config.yaml
hidden_size: 384
n_experts: 80
d_expert: 160
hidden_act: "polyrelu"
normalize_top_k: true
balance_loss: 0.0102
init_std_router: 0.00813
vocab_size: 32000
norm_eps: 1e-06
beta1: 0.95
batch_tokens: [65536, 131072]
train_tokens: 1000000000
Below are experts of layer 5 (counted from 0) of a mixture-of-experts language model. Rows are named router (the router's row for the expert), up (a neuron's input weights, with its number), down (a neuron's output weights, with its number) and show model dimensions 192-287. Each number is 200 + 20 x the weight over its row's rms, rounded and kept within 0 to 999.
After each expert's rows: a language model's description of what the expert responds to; "comes before" lists some tokens at least twice as common just after its tokens as in all text. This comes from a sample of Wikipedia text that the model never trained on. Tokens count by the router's weight.

# expert 14
router,250,205,161,172,187,202,206,200,155,203,161,203,237,218,216,198,202,205,196,180,180,219,219,199,212,190,227,172,176,183,180,206,212,228,156,190,188,200,174,180,160,166,189,201,191,184,227,199,243,183,227,207,221,205,177,201,196,167,196,181,194,159,206,194,197,222,153,198,228,201,242,204,234,185,185,200,189,235,163,191,177,207,221,203,221,216,210,162,207,189,194,225,177,204,200,232
up0,192,184,196,213,212,200,174,214,158,198,211,195,201,199,189,227,199,209,171,220,193,159,226,205,185,207,181,215,204,184,193,220,180,232,194,180,213,180,194,201,193,234,184,185,209,248,199,216,198,223,204,190,201,182,219,207,193,205,201,231,188,187,200,226,184,166,190,185,180,178,219,152,242,170,266,219,191,182,212,203,204,219,237,232,201,235,192,224,214,218,226,183,156,202,202,199
down0,231,217,230,204,197,228,224,213,196,207,213,197,219,222,214,217,242,165,220,192,228,202,216,175,184,234,207,199,179,191,203,230,219,220,166,189,195,205,206,187,232,197,177,166,227,213,201,179,192,204,215,205,228,198,181,176,185,233,201,218,178,239,195,198,205,207,192,233,191,211,180,169,208,216,195,207,179,257,201,169,172,208,217,222,210,194,204,199,197,176,206,205,204,226,193,188
up1,198,208,204,239,228,221,176,220,223,208,197,221,198,221,175,202,195,182,200,203,196,162,209,176,189,179,189,177,179,185,174,168,184,183,176,197,161,178,199,198,164,200,181,192,185,219,181,167,181,221,200,217,180,212,214,218,178,181,205,221,184,194,217,193,198,175,209,171,196,189,226,195,196,174,207,167,171,188,214,204,171,206,190,214,196,191,236,211,213,247,237,200,169,211,174,218
down1,189,220,179,208,180,173,229,221,211,199,226,181,199,204,229,197,236,214,228,178,172,208,227,210,211,217,233,205,189,202,204,203,178,200,173,187,206,196,217,208,233,180,204,188,145,214,242,182,170,195,230,215,200,169,221,180,226,202,196,238,219,189,211,223,237,183,207,259,226,201,201,212,234,179,205,225,172,207,215,209,244,190,212,199,217,203,164,179,209,191,194,191,221,232,227,197
up2,193,219,187,214,203,202,190,200,186,232,187,187,210,203,213,199,168,173,183,203,172,222,203,190,221,212,187,192,214,205,197,226,204,209,197,189,166,196,186,223,174,181,193,192,208,195,184,201,223,165,170,193,169,206,185,213,187,160,215,199,176,223,198,216,179,180,166,173,219,197,186,220,202,195,198,224,187,223,231,233,204,174,173,211,201,191,173,218,230,182,238,225,212,199,213,250
down2,208,208,196,192,216,214,206,181,197,179,193,215,172,185,172,189,180,205,196,226,194,196,206,209,166,203,225,174,184,224,222,211,221,193,213,216,181,165,179,213,190,214,178,167,186,180,199,221,217,177,240,217,185,223,200,204,204,204,218,180,191,199,200,154,200,193,250,172,185,199,211,158,187,215,183,203,173,194,227,215,196,193,191,172,229,213,214,203,174,222,200,206,210,157,216,196
Foreign name pieces
comes before: ",", " |", " (", "e", ")", " /"

# expert 32
router,191,206,161,184,182,191,195,203,195,194,202,228,233,213,190,222,219,192,226,213,182,174,222,205,195,170,208,228,202,183,181,223,185,215,178,190,196,212,191,221,206,217,216,182,181,235,224,198,171,170,225,197,228,196,190,192,210,147,172,219,195,222,214,224,186,216,203,200,198,202,194,185,207,190,190,192,183,190,166,187,170,208,211,229,231,247,228,184,229,205,171,206,158,217,225,214
up0,196,196,202,213,213,219,203,190,217,178,230,189,221,233,211,172,223,172,222,218,178,215,215,220,175,209,186,224,172,218,213,201,195,198,192,226,185,206,218,177,192,159,233,232,187,225,208,217,263,191,215,227,234,189,193,176,202,205,200,190,237,204,204,204,231,194,165,237,179,177,206,230,219,192,210,204,227,224,203,190,207,221,197,212,198,166,217,200,196,233,208,206,208,177,194,166
down0,201,194,204,189,221,172,169,218,225,167,218,192,219,202,182,183,207,254,192,232,198,194,188,207,174,214,212,189,239,250,203,220,204,188,184,224,186,184,206,214,192,218,195,209,195,214,186,182,212,184,196,222,184,206,225,210,220,207,200,208,207,189,216,188,220,197,205,244,210,208,224,199,206,207,197,200,213,219,186,183,220,214,208,195,226,210,182,200,220,213,212,227,203,215,204,187
up1,206,232,185,206,190,199,189,203,240,198,168,215,207,225,220,173,217,188,181,220,194,219,175,190,207,168,213,217,172,183,179,187,218,201,193,193,193,174,215,230,196,223,224,210,220,248,240,189,194,223,213,184,174,195,218,226,204,206,180,190,197,214,177,207,187,175,197,223,207,196,222,191,188,188,208,202,173,206,195,208,191,183,219,213,237,256,245,196,172,200,197,213,198,216,181,220
down1,213,206,211,169,211,197,224,218,187,233,211,179,171,177,207,203,189,224,178,220,206,187,237,205,191,196,181,237,215,211,185,184,236,199,210,184,210,158,202,185,196,200,226,200,217,192,184,226,178,222,204,207,209,171,178,246,176,191,200,174,230,200,247,172,193,190,199,168,212,249,221,176,211,156,211,193,210,204,218,226,217,166,198,195,206,169,183,207,207,214,199,196,201,219,235,226
up2,184,200,199,232,200,203,215,208,220,199,184,177,211,209,205,229,208,180,219,218,176,185,198,189,201,210,233,177,201,237,181,166,169,173,192,202,217,235,192,172,184,210,200,216,203,210,197,201,236,193,207,177,186,205,236,238,203,173,196,182,200,185,213,187,209,229,211,170,183,255,186,219,236,220,204,208,203,205,194,133,194,197,202,215,175,179,209,192,184,223,204,223,195,199,215,168
down2,214,179,195,216,195,223,181,246,236,213,195,207,199,189,226,185,202,218,199,214,205,201,177,211,223,236,213,181,215,206,184,244,210,204,205,200,149,209,202,201,191,216,184,192,225,191,209,174,185,171,218,211,220,241,185,197,161,253,181,220,169,216,190,205,217,220,201,203,212,166,207,183,196,209,212,191,171,229,216,173,194,187,197,193,160,207,193,208,209,223,223,187,259,200,178,194
Coordinates and table cells
comes before: " |", " —", "|", "2", "N", "3"

# expert 27
router,206,205,171,194,195,218,194,205,215,227,180,184,217,232,207,225,196,193,228,212,139,201,184,181,201,168,195,218,223,176,177,201,189,204,156,199,178,188,222,213,182,223,204,170,194,203,178,194,225,208,176,219,219,239,196,228,194,197,154,213,225,227,182,185,221,207,212,192,195,199,210,177,174,216,199,193,171,201,206,163,190,193,211,211,213,206,219,184,174,192,200,225,225,227,243,262
up0,192,217,159,172,208,226,204,197,204,200,177,204,221,209,190,180,146,191,210,221,187,212,220,215,173,181,205,213,153,149,201,216,201,195,185,206,172,187,217,215,156,167,200,193,176,196,185,196,152,223,208,199,183,215,236,184,216,196,218,190,188,227,213,171,234,193,220,177,186,200,216,191,190,230,218,206,188,190,185,169,169,190,204,193,210,229,221,206,199,198,165,189,206,210,201,213
down0,195,216,193,183,201,240,214,179,226,189,182,219,185,194,182,207,215,196,194,178,198,215,196,217,213,205,216,225,203,202,200,218,205,195,190,182,213,215,211,174,224,226,192,199,197,204,180,207,226,214,208,175,176,193,202,196,202,212,231,162,174,205,203,171,211,169,202,199,192,217,181,156,204,201,199,198,197,197,216,218,200,229,186,175,231,215,234,180,224,187,182,197,226,191,238,185
up1,215,192,195,197,202,212,228,187,186,195,225,192,197,192,169,221,202,243,200,184,149,175,200,202,224,214,188,201,233,201,176,221,210,199,207,212,215,237,187,188,189,165,170,180,194,208,189,200,213,197,240,191,198,186,204,198,205,216,202,190,256,233,185,182,228,203,205,204,200,200,205,215,218,219,187,194,217,168,201,164,173,242,173,187,192,212,182,160,227,193,193,224,170,222,194,189
down1,202,192,172,181,201,226,191,182,215,217,231,185,244,210,193,214,231,181,168,204,201,217,220,186,193,165,207,190,162,205,230,202,185,200,235,192,204,194,166,205,184,218,184,207,205,187,205,202,195,245,232,199,197,173,191,173,219,183,176,211,162,180,208,192,185,176,200,180,192,211,196,194,213,231,144,227,225,190,183,244,162,183,212,204,208,214,185,191,181,173,201,203,217,189,182,185
up2,180,208,199,213,177,164,199,194,186,221,182,194,158,219,192,185,211,209,175,176,166,203,184,215,203,195,186,181,256,209,215,219,229,212,178,202,222,204,212,226,199,207,214,198,179,197,207,179,243,250,204,191,192,201,222,198,201,232,200,203,187,217,213,210,212,213,201,183,175,205,153,159,170,228,211,187,224,192,205,202,187,190,194,189,172,185,199,192,202,197,213,259,181,204,222,223
down2,213,185,210,182,225,209,225,186,208,182,193,189,223,191,227,228,194,208,233,230,226,179,229,189,180,202,194,196,196,215,196,172,193,191,201,205,197,190,154,193,200,196,177,232,207,200,198,168,158,181,186,182,224,194,190,200,197,178,233,221,196,194,193,213,183,187,200,186,197,202,213,221,236,174,199,208,170,216,212,194,222,210,200,219,218,205,205,234,184,198,218,169,194,185,165,178
Surname endings
comes before: "'", ",", " was", " (", " and", " is"

# expert 10
router,238,226,180,228,183,199,190,214,204,189,201,176,195,181,189,206,169,213,217,212,177,207,216,173,224,197,217,199,222,190,187,206,178,199,183,178,178,215,206,227,178,173,172,215,212,184,200,229,167,217,166,166,185,213,214,198,205,178,248,226,209,184,224,179,206,220,206,199,195,221,195,171,184,236,175,166,179,190,227,192,206,186,201,193,195,203,230,193,195,222,202,205,216,219,197,161
up0,206,220,190,182,209,210,186,185,219,219,196,242,191,218,214,225,216,210,231,208,184,197,205,172,176,234,186,211,212,202,189,159,219,197,184,172,196,175,185,197,200,187,191,161,188,192,220,214,173,209,179,216,189,209,209,241,210,180,183,195,170,248,215,238,210,241,177,208,190,177,163,170,202,221,208,152,187,207,213,170,187,187,173,200,238,173,189,244,203,218,192,236,188,207,206,181
down0,206,228,217,197,193,172,182,201,218,186,189,189,208,210,207,184,179,227,163,156,202,188,205,207,191,158,229,217,195,239,187,199,219,179,194,208,185,184,210,222,208,191,182,226,206,179,182,145,172,183,204,221,182,191,235,224,228,211,205,186,177,216,174,181,220,202,190,207,214,223,216,205,214,203,171,191,182,212,190,209,197,205,176,226,189,174,197,232,231,171,191,200,226,174,198,206
up1,189,212,167,163,222,167,201,218,212,181,212,185,214,206,175,183,194,183,210,218,203,166,199,162,195,213,216,236,213,208,219,215,154,213,190,192,216,167,172,217,233,200,201,233,206,197,194,158,200,202,169,179,213,177,203,198,212,201,201,185,209,183,192,205,205,207,229,179,180,204,191,173,204,229,196,206,199,228,191,210,222,184,198,227,174,203,220,232,202,223,223,237,205,248,206,201
down1,213,210,167,165,205,207,198,204,206,179,188,199,227,192,202,217,198,228,183,196,204,204,208,207,193,209,189,203,196,182,204,226,173,189,194,186,223,184,202,248,177,171,192,220,221,164,214,228,216,217,193,181,198,200,190,203,191,191,225,189,209,178,209,204,209,185,209,183,206,190,186,236,242,188,211,223,254,231,237,177,181,210,221,221,212,172,195,220,206,194,179,195,169,197,188,198
up2,192,214,204,201,212,216,190,163,248,211,215,196,202,195,189,211,195,208,195,194,176,179,219,178,221,169,218,207,220,198,208,210,220,202,187,171,209,201,228,220,214,191,201,200,191,220,183,217,197,198,223,230,156,243,172,210,204,206,238,218,214,216,173,191,194,206,207,201,183,182,191,213,194,210,179,189,239,221,218,182,185,168,182,170,188,224,229,230,213,159,208,214,196,200,190,218
down2,181,182,225,205,210,189,186,221,172,192,215,167,249,216,190,190,195,200,211,172,222,217,167,167,186,238,217,187,198,241,196,169,199,198,187,217,237,224,220,244,200,219,174,218,199,176,210,179,167,196,178,209,178,223,217,218,211,183,231,196,204,208,211,194,208,241,244,170,194,217,202,188,195,168,192,180,219,221,198,199,204,228,206,193,189,194,205,199,202,217,200,238,222,200,239,211
Contests and court cases
comes before: " |", ".", ")", " by", " for", " against"

# expert 37
router,179,206,179,185,190,199,180,209,197,172,239,243,196,205,202,171,221,195,192,184,191,207,194,172,233,159,208,216,209,168,196,182,207,193,183,184,183,231,170,215,206,202,198,190,204,194,210,171,209,202,182,214,208,206,225,182,185,208,226,198,232,205,205,189,189,185,158,188,189,208,206,229,197,190,171,190,176,212,195,181,208,215,220,204,230,215,207,234,198,227,195,205,203,218,194,232
up0,203,186,209,204,219,228,222,199,217,195,199,231,237,170,198,225,203,215,182,232,185,216,204,212,198,192,220,180,178,189,206,169,206,193,168,230,210,143,188,152,199,222,180,177,188,204,206,148,229,200,178,236,178,212,208,192,185,198,220,196,202,189,189,201,183,243,206,202,215,204,188,185,212,188,161,206,209,234,175,218,202,199,165,206,210,187,194,215,190,203,201,191,206,201,249,183
down0,218,194,203,239,199,197,211,216,182,157,209,214,183,208,185,205,193,207,217,197,185,235,177,196,233,210,208,236,200,194,175,198,163,182,201,159,148,203,141,206,220,177,213,211,180,191,189,183,196,194,195,204,170,199,205,182,210,207,207,176,202,187,214,191,217,159,202,205,266,184,180,232,230,190,178,181,225,160,191,191,190,222,175,213,200,207,187,214,201,197,229,183,179,194,172,184
up1,166,211,166,199,218,189,198,210,214,253,180,202,213,235,171,199,207,204,225,185,206,162,223,178,165,210,205,209,186,202,205,219,194,214,165,199,161,193,236,187,201,190,207,237,177,206,176,170,198,203,199,166,208,210,212,221,190,179,182,202,220,216,176,219,172,190,196,181,217,217,194,160,208,160,183,191,204,187,184,197,208,206,230,206,194,225,202,163,195,206,177,186,187,202,190,216
down1,182,209,219,214,228,199,158,198,254,185,220,237,238,173,207,229,194,216,231,197,200,195,207,165,244,207,180,204,211,212,197,210,194,200,203,213,208,173,185,223,186,189,175,213,193,171,189,198,224,225,177,212,199,210,170,203,219,220,168,199,154,210,219,205,234,190,218,209,187,199,228,189,211,211,194,206,200,188,166,188,204,202,220,184,229,210,185,221,172,197,197,185,200,194,194,186
up2,201,176,185,198,187,180,208,221,179,222,196,184,218,189,148,204,224,208,219,193,189,190,193,191,189,178,215,185,199,187,211,217,163,192,187,179,189,206,201,204,170,169,175,212,214,190,184,215,212,183,211,201,156,182,235,220,196,219,215,235,190,179,226,233,177,183,189,183,188,239,199,240,201,208,167,211,212,212,221,156,242,223,185,188,195,175,219,184,224,204,222,203,218,182,195,203
down2,195,226,187,233,203,179,187,208,198,257,184,215,174,236,170,183,214,193,212,218,182,200,228,190,190,204,207,194,184,208,220,224,219,223,188,186,187,207,207,225,189,194,175,166,178,200,200,168,196,199,265,169,196,195,174,191,186,245,177,229,207,214,206,215,212,166,246,236,232,199,218,220,218,199,170,227,192,242,187,189,213,196,145,220,198,193,227,216,183,220,220,231,191,221,180,242
Table headers and names
comes before: " |", ":", "|", " 0", ")", " 1"

# expert 45
router,212,206,164,192,195,189,178,203,229,209,194,192,222,233,200,199,193,195,169,176,169,209,225,187,147,210,229,209,211,187,176,203,241,183,186,190,190,185,188,211,195,234,200,209,202,174,252,213,173,201,157,229,224,183,217,214,214,223,176,226,209,211,164,212,192,215,205,216,176,185,210,222,192,200,203,191,180,208,185,156,179,179,212,210,204,198,225,222,204,190,179,214,208,246,226,229
up0,193,201,195,210,221,192,190,205,183,194,216,194,214,206,191,211,184,214,169,214,203,238,225,156,234,236,174,169,241,207,207,170,222,195,215,215,199,193,200,188,205,251,185,186,221,213,193,187,197,224,220,204,223,178,225,201,206,182,166,233,202,223,192,222,192,212,212,217,209,179,192,179,202,216,200,168,210,210,176,178,205,183,201,198,226,178,201,216,223,198,227,206,204,211,196,208
down0,216,179,190,183,174,226,215,193,211,199,177,154,175,216,231,177,209,195,174,204,207,254,216,156,183,186,162,219,217,179,213,185,217,206,221,182,198,220,204,194,197,196,206,173,225,230,210,172,211,227,220,207,195,210,208,197,192,190,217,188,174,198,203,202,201,208,204,204,225,205,182,189,214,220,231,173,207,194,191,209,177,218,213,184,217,193,223,196,222,195,220,208,170,209,202,198
up1,204,191,216,187,188,181,216,221,192,191,175,209,183,232,204,181,197,208,189,181,231,184,151,233,212,243,209,204,200,200,199,194,193,184,207,208,208,213,177,242,195,166,205,200,173,167,218,192,221,215,198,184,201,159,164,199,225,194,193,160,192,193,203,227,243,226,212,215,207,201,189,219,200,160,197,215,223,211,220,191,204,227,200,206,200,162,205,205,213,206,192,199,211,203,169,172
down1,182,230,190,171,199,216,211,141,179,187,167,193,197,195,211,230,220,208,226,193,210,193,210,184,167,219,244,194,211,204,218,179,220,194,181,229,229,191,200,190,172,205,187,204,213,208,204,180,204,211,175,200,174,176,182,227,232,202,180,221,187,240,213,222,160,215,209,202,202,199,193,203,202,189,180,203,214,201,194,185,186,223,193,178,208,203,172,212,170,208,199,239,191,194,207,182
up2,174,184,191,181,209,195,210,176,209,193,200,174,191,198,212,188,183,169,183,177,198,220,206,206,184,212,222,186,248,226,202,207,193,192,214,194,199,186,219,203,192,181,210,183,164,210,176,221,218,226,182,189,226,185,200,188,198,211,215,224,203,196,195,210,232,186,177,166,195,197,251,220,214,187,180,196,202,217,246,206,200,158,188,181,205,215,219,219,246,222,235,193,227,213,191,207
down2,203,191,162,221,168,208,240,179,215,177,167,171,198,213,171,176,207,201,208,207,194,210,150,188,197,202,204,203,222,171,210,244,190,186,172,185,194,195,201,220,191,192,220,175,206,205,198,230,192,184,201,195,200,184,223,208,176,211,219,185,193,210,220,176,203,197,181,208,216,196,206,229,192,203,210,213,179,207,212,207,217,231,241,163,186,186,190,178,185,247,235,206,206,190,219,188
Abstract action nouns
comes before: " of", ".", ",", " and", " in", " to"

# expert 38
router,202,206,170,145,184,192,186,216,194,243,228,200,215,215,225,173,199,189,145,185,188,204,209,199,169,203,210,222,221,179,177,198,192,214,182,188,167,196,209,199,221,204,185,219,182,186,236,220,197,177,161,208,223,183,215,203,197,226,231,192,196,214,195,181,207,195,175,210,197,190,183,185,193,203,201,213,178,191,192,181,200,194,221,221,200,215,222,209,204,194,184,220,236,215,198,209
up0,201,215,199,205,203,195,223,215,204,186,211,188,184,220,217,191,216,217,221,185,241,165,202,176,208,173,220,211,195,183,207,218,168,198,169,215,211,205,191,219,201,174,198,206,235,263,212,187,192,192,188,219,205,189,196,221,208,175,219,179,200,232,179,224,234,170,192,199,168,198,179,198,191,242,236,214,188,178,188,229,174,184,224,212,204,160,223,178,206,203,227,234,220,214,214,183
down0,213,183,206,184,185,185,221,200,229,166,216,201,206,210,196,206,161,206,214,173,211,204,237,186,189,204,212,201,167,175,238,166,192,231,192,199,212,225,189,189,216,217,201,195,216,197,193,244,160,205,190,195,207,172,225,204,169,207,207,184,194,200,209,235,187,207,180,223,197,196,179,202,217,192,192,170,229,214,178,219,208,206,223,203,187,204,165,229,193,202,178,196,176,193,210,205
up1,220,239,143,221,168,196,194,216,211,188,204,222,186,228,172,208,215,186,191,192,177,205,188,170,210,167,201,213,178,149,200,210,203,207,174,203,188,191,223,213,198,233,183,195,206,166,196,223,166,219,217,189,189,218,196,225,175,209,198,193,198,164,219,164,190,211,211,197,212,199,193,182,169,190,188,167,195,165,217,184,181,181,218,224,207,201,215,200,218,240,206,214,202,223,187,232
down1,186,201,201,227,195,202,210,190,193,211,193,239,166,170,192,192,165,220,202,173,191,220,196,210,224,222,225,180,226,186,163,195,170,196,233,224,226,207,222,206,164,219,209,218,199,230,202,245,222,204,199,246,219,188,188,187,207,187,202,189,201,226,193,201,210,184,188,189,192,170,166,196,236,209,161,211,186,180,224,197,205,215,185,223,224,173,191,274,213,190,187,200,154,188,213,219
up2,211,235,201,181,198,190,217,201,191,164,188,196,161,206,163,178,228,210,234,190,167,209,209,188,219,217,216,226,219,188,169,228,215,192,179,186,201,191,187,195,192,153,216,209,220,226,205,187,231,208,229,204,209,224,186,248,204,183,202,225,182,210,195,238,209,204,160,208,211,233,172,212,216,209,201,215,198,182,197,186,186,223,188,178,195,240,221,176,204,179,205,226,196,199,167,199
down2,212,213,216,188,181,241,157,214,208,195,228,168,171,202,205,207,210,190,204,187,236,231,194,196,208,177,238,209,220,188,241,204,246,201,215,202,181,230,185,203,229,179,198,188,194,210,197,212,186,216,232,204,202,209,194,180,173,190,156,200,220,198,216,188,195,197,194,177,212,187,181,194,238,209,208,192,166,203,156,235,193,211,195,210,220,224,211,211,176,184,210,168,207,217,160,213
Abstract nouns after determiners
comes before: ".", " of", ",", " to", " in", " and"

# expert 43
router,201,211,182,208,189,175,186,203,249,250,146,216,212,196,176,183,190,221,163,209,192,208,185,209,172,190,213,209,173,177,192,224,194,203,180,180,189,210,189,212,202,200,194,194,238,191,213,192,212,218,211,234,200,155,196,194,183,177,225,169,241,171,188,188,211,214,226,175,183,222,231,198,196,219,182,194,184,196,212,189,211,206,207,195,214,193,220,263,167,189,205,223,206,213,182,209
up0,209,249,159,173,183,203,188,205,182,172,213,233,174,221,213,208,172,157,197,189,176,170,183,206,202,224,229,240,209,186,193,217,174,194,178,203,189,200,218,215,178,214,167,175,163,196,182,184,210,172,188,190,204,188,213,220,173,174,170,202,185,201,194,201,204,202,199,208,172,210,183,187,208,181,226,187,157,228,191,188,207,191,234,247,220,196,207,170,230,209,205,195,219,246,232,185
down0,211,194,159,200,172,181,151,204,224,215,185,215,217,188,213,227,168,194,207,177,214,187,225,196,208,203,186,214,187,234,190,226,183,219,205,204,206,213,204,202,219,184,220,185,193,228,169,207,217,223,184,187,200,204,179,209,234,215,194,170,232,159,169,210,215,182,206,180,205,228,178,193,209,186,196,210,184,177,182,201,229,190,244,172,169,200,241,182,211,179,172,202,197,207,214,213
up1,202,184,207,224,235,173,241,178,175,192,186,211,231,212,232,174,232,228,174,207,177,202,192,204,222,187,192,198,207,219,171,231,201,193,206,220,195,215,208,206,201,189,244,164,196,212,225,201,229,171,218,221,162,170,194,217,170,167,224,222,221,219,168,195,209,164,190,191,176,218,198,207,207,228,189,223,209,189,208,184,199,188,197,155,196,215,189,208,158,234,219,209,174,184,216,208
down1,202,182,211,233,227,191,173,238,194,159,192,175,221,220,213,216,211,209,174,200,187,176,206,176,150,182,169,228,183,206,223,158,195,180,190,187,226,212,224,206,197,226,224,188,211,180,206,218,208,207,167,178,211,199,154,186,184,207,201,197,183,180,173,194,199,209,178,194,182,194,188,160,166,218,255,212,210,174,215,222,232,179,198,211,196,215,210,163,205,200,224,205,208,172,196,158
up2,196,213,189,229,176,169,229,223,218,205,172,198,164,188,157,224,156,199,204,190,205,182,219,188,225,185,204,201,193,177,176,227,181,200,160,247,226,251,157,267,219,202,168,216,199,183,208,155,214,190,191,213,213,190,204,215,158,205,176,176,173,199,206,211,187,220,201,244,187,174,200,190,182,226,188,198,194,197,169,205,177,204,225,220,204,191,231,216,219,153,170,211,173,213,186,194
down2,209,220,212,188,207,206,204,179,192,175,184,206,203,202,218,236,205,190,217,172,202,202,188,193,182,182,205,169,165,200,215,176,200,207,218,219,219,208,215,208,197,206,226,239,178,188,183,214,185,170,201,231,191,178,221,197,229,196,202,225,212,189,199,153,202,177,193,187,199,228,211,197,222,262,156,207,196,191,242,253,198,186,165,178,176,204,168,178,197,191,191,185,204,190,206,243
Numbers and name particles
comes before: " |", ";", " August", "/", " 0", "th"

# expert 59
router,181,210,187,192,184,219,188,224,231,191,181,204,223,186,191,170,178,204,190,231,178,238,210,216,179,191,204,234,183,189,168,211,198,233,174,200,196,226,187,233,177,214,206,203,196,185,181,229,180,201,191,170,190,228,213,224,205,181,158,192,184,176,181,212,210,180,224,220,203,227,215,198,223,197,196,179,189,180,180,170,172,198,210,211,249,213,225,231,190,200,193,220,164,202,186,168
up0,205,182,195,201,232,212,190,225,191,217,195,195,215,222,190,176,175,181,223,186,182,181,178,169,200,208,221,191,158,220,196,195,185,209,192,196,226,222,178,213,180,204,223,192,178,204,202,206,207,195,188,207,195,209,192,201,205,215,167,167,194,213,179,166,187,176,199,160,220,204,216,198,221,215,221,200,201,196,191,180,202,186,212,181,188,168,221,216,165,208,202,191,197,186,172,230
down0,153,195,162,185,194,196,167,201,203,213,190,208,209,193,221,186,194,180,190,162,169,177,210,218,245,180,162,196,219,243,216,188,211,163,190,166,191,189,203,178,189,223,191,251,231,192,193,202,211,223,191,211,202,190,232,184,201,209,203,228,205,189,225,192,186,189,162,191,217,212,225,203,180,200,190,224,199,186,195,201,190,174,206,226,169,197,216,200,187,164,207,202,246,196,180,224
up1,203,190,208,209,222,202,201,199,217,211,204,208,206,198,205,205,161,167,183,203,204,231,239,209,189,206,235,219,209,227,231,206,192,178,171,213,234,203,197,183,207,183,180,210,165,208,192,208,205,192,217,192,182,191,211,215,220,199,181,235,196,195,220,197,188,234,235,214,184,213,201,169,192,184,190,151,199,196,208,212,191,208,165,192,182,195,220,181,218,157,227,167,193,187,203,179
down1,210,218,176,210,197,194,197,224,200,191,188,216,188,207,222,215,199,199,172,218,191,207,217,196,193,220,184,178,197,191,185,159,197,211,239,199,191,223,232,212,158,197,216,188,196,199,253,214,214,203,181,204,250,201,174,218,227,170,156,168,171,205,179,193,206,169,212,176,210,183,173,240,198,200,182,226,224,175,223,217,208,203,189,141,184,188,195,179,234,210,166,188,207,211,164,217
up2,164,192,198,212,200,214,224,211,199,215,183,218,181,206,202,165,208,189,186,179,260,181,221,233,201,207,214,187,214,210,207,216,228,225,189,198,216,183,209,226,177,191,221,223,190,160,196,184,197,203,201,193,181,174,185,211,206,221,189,171,182,201,215,190,199,227,220,224,171,170,204,206,196,185,216,183,218,190,183,163,216,199,208,180,232,196,195,210,164,182,225,196,168,192,209,218
down2,207,225,205,182,175,180,238,188,187,158,259,213,222,189,191,235,188,219,178,182,226,206,188,204,209,207,193,225,175,193,236,174,225,210,204,183,219,181,212,209,232,191,180,184,177,188,195,191,198,178,192,207,195,207,189,181,209,188,199,163,173,172,214,234,180,202,177,249,205,220,179,216,221,223,205,208,192,185,185,191,237,181,197,214,207,196,215,194,181,227,196,174,218,188,206,212
Name endings and proper nouns
comes before: " |", ")", " (", ";", " m", " de"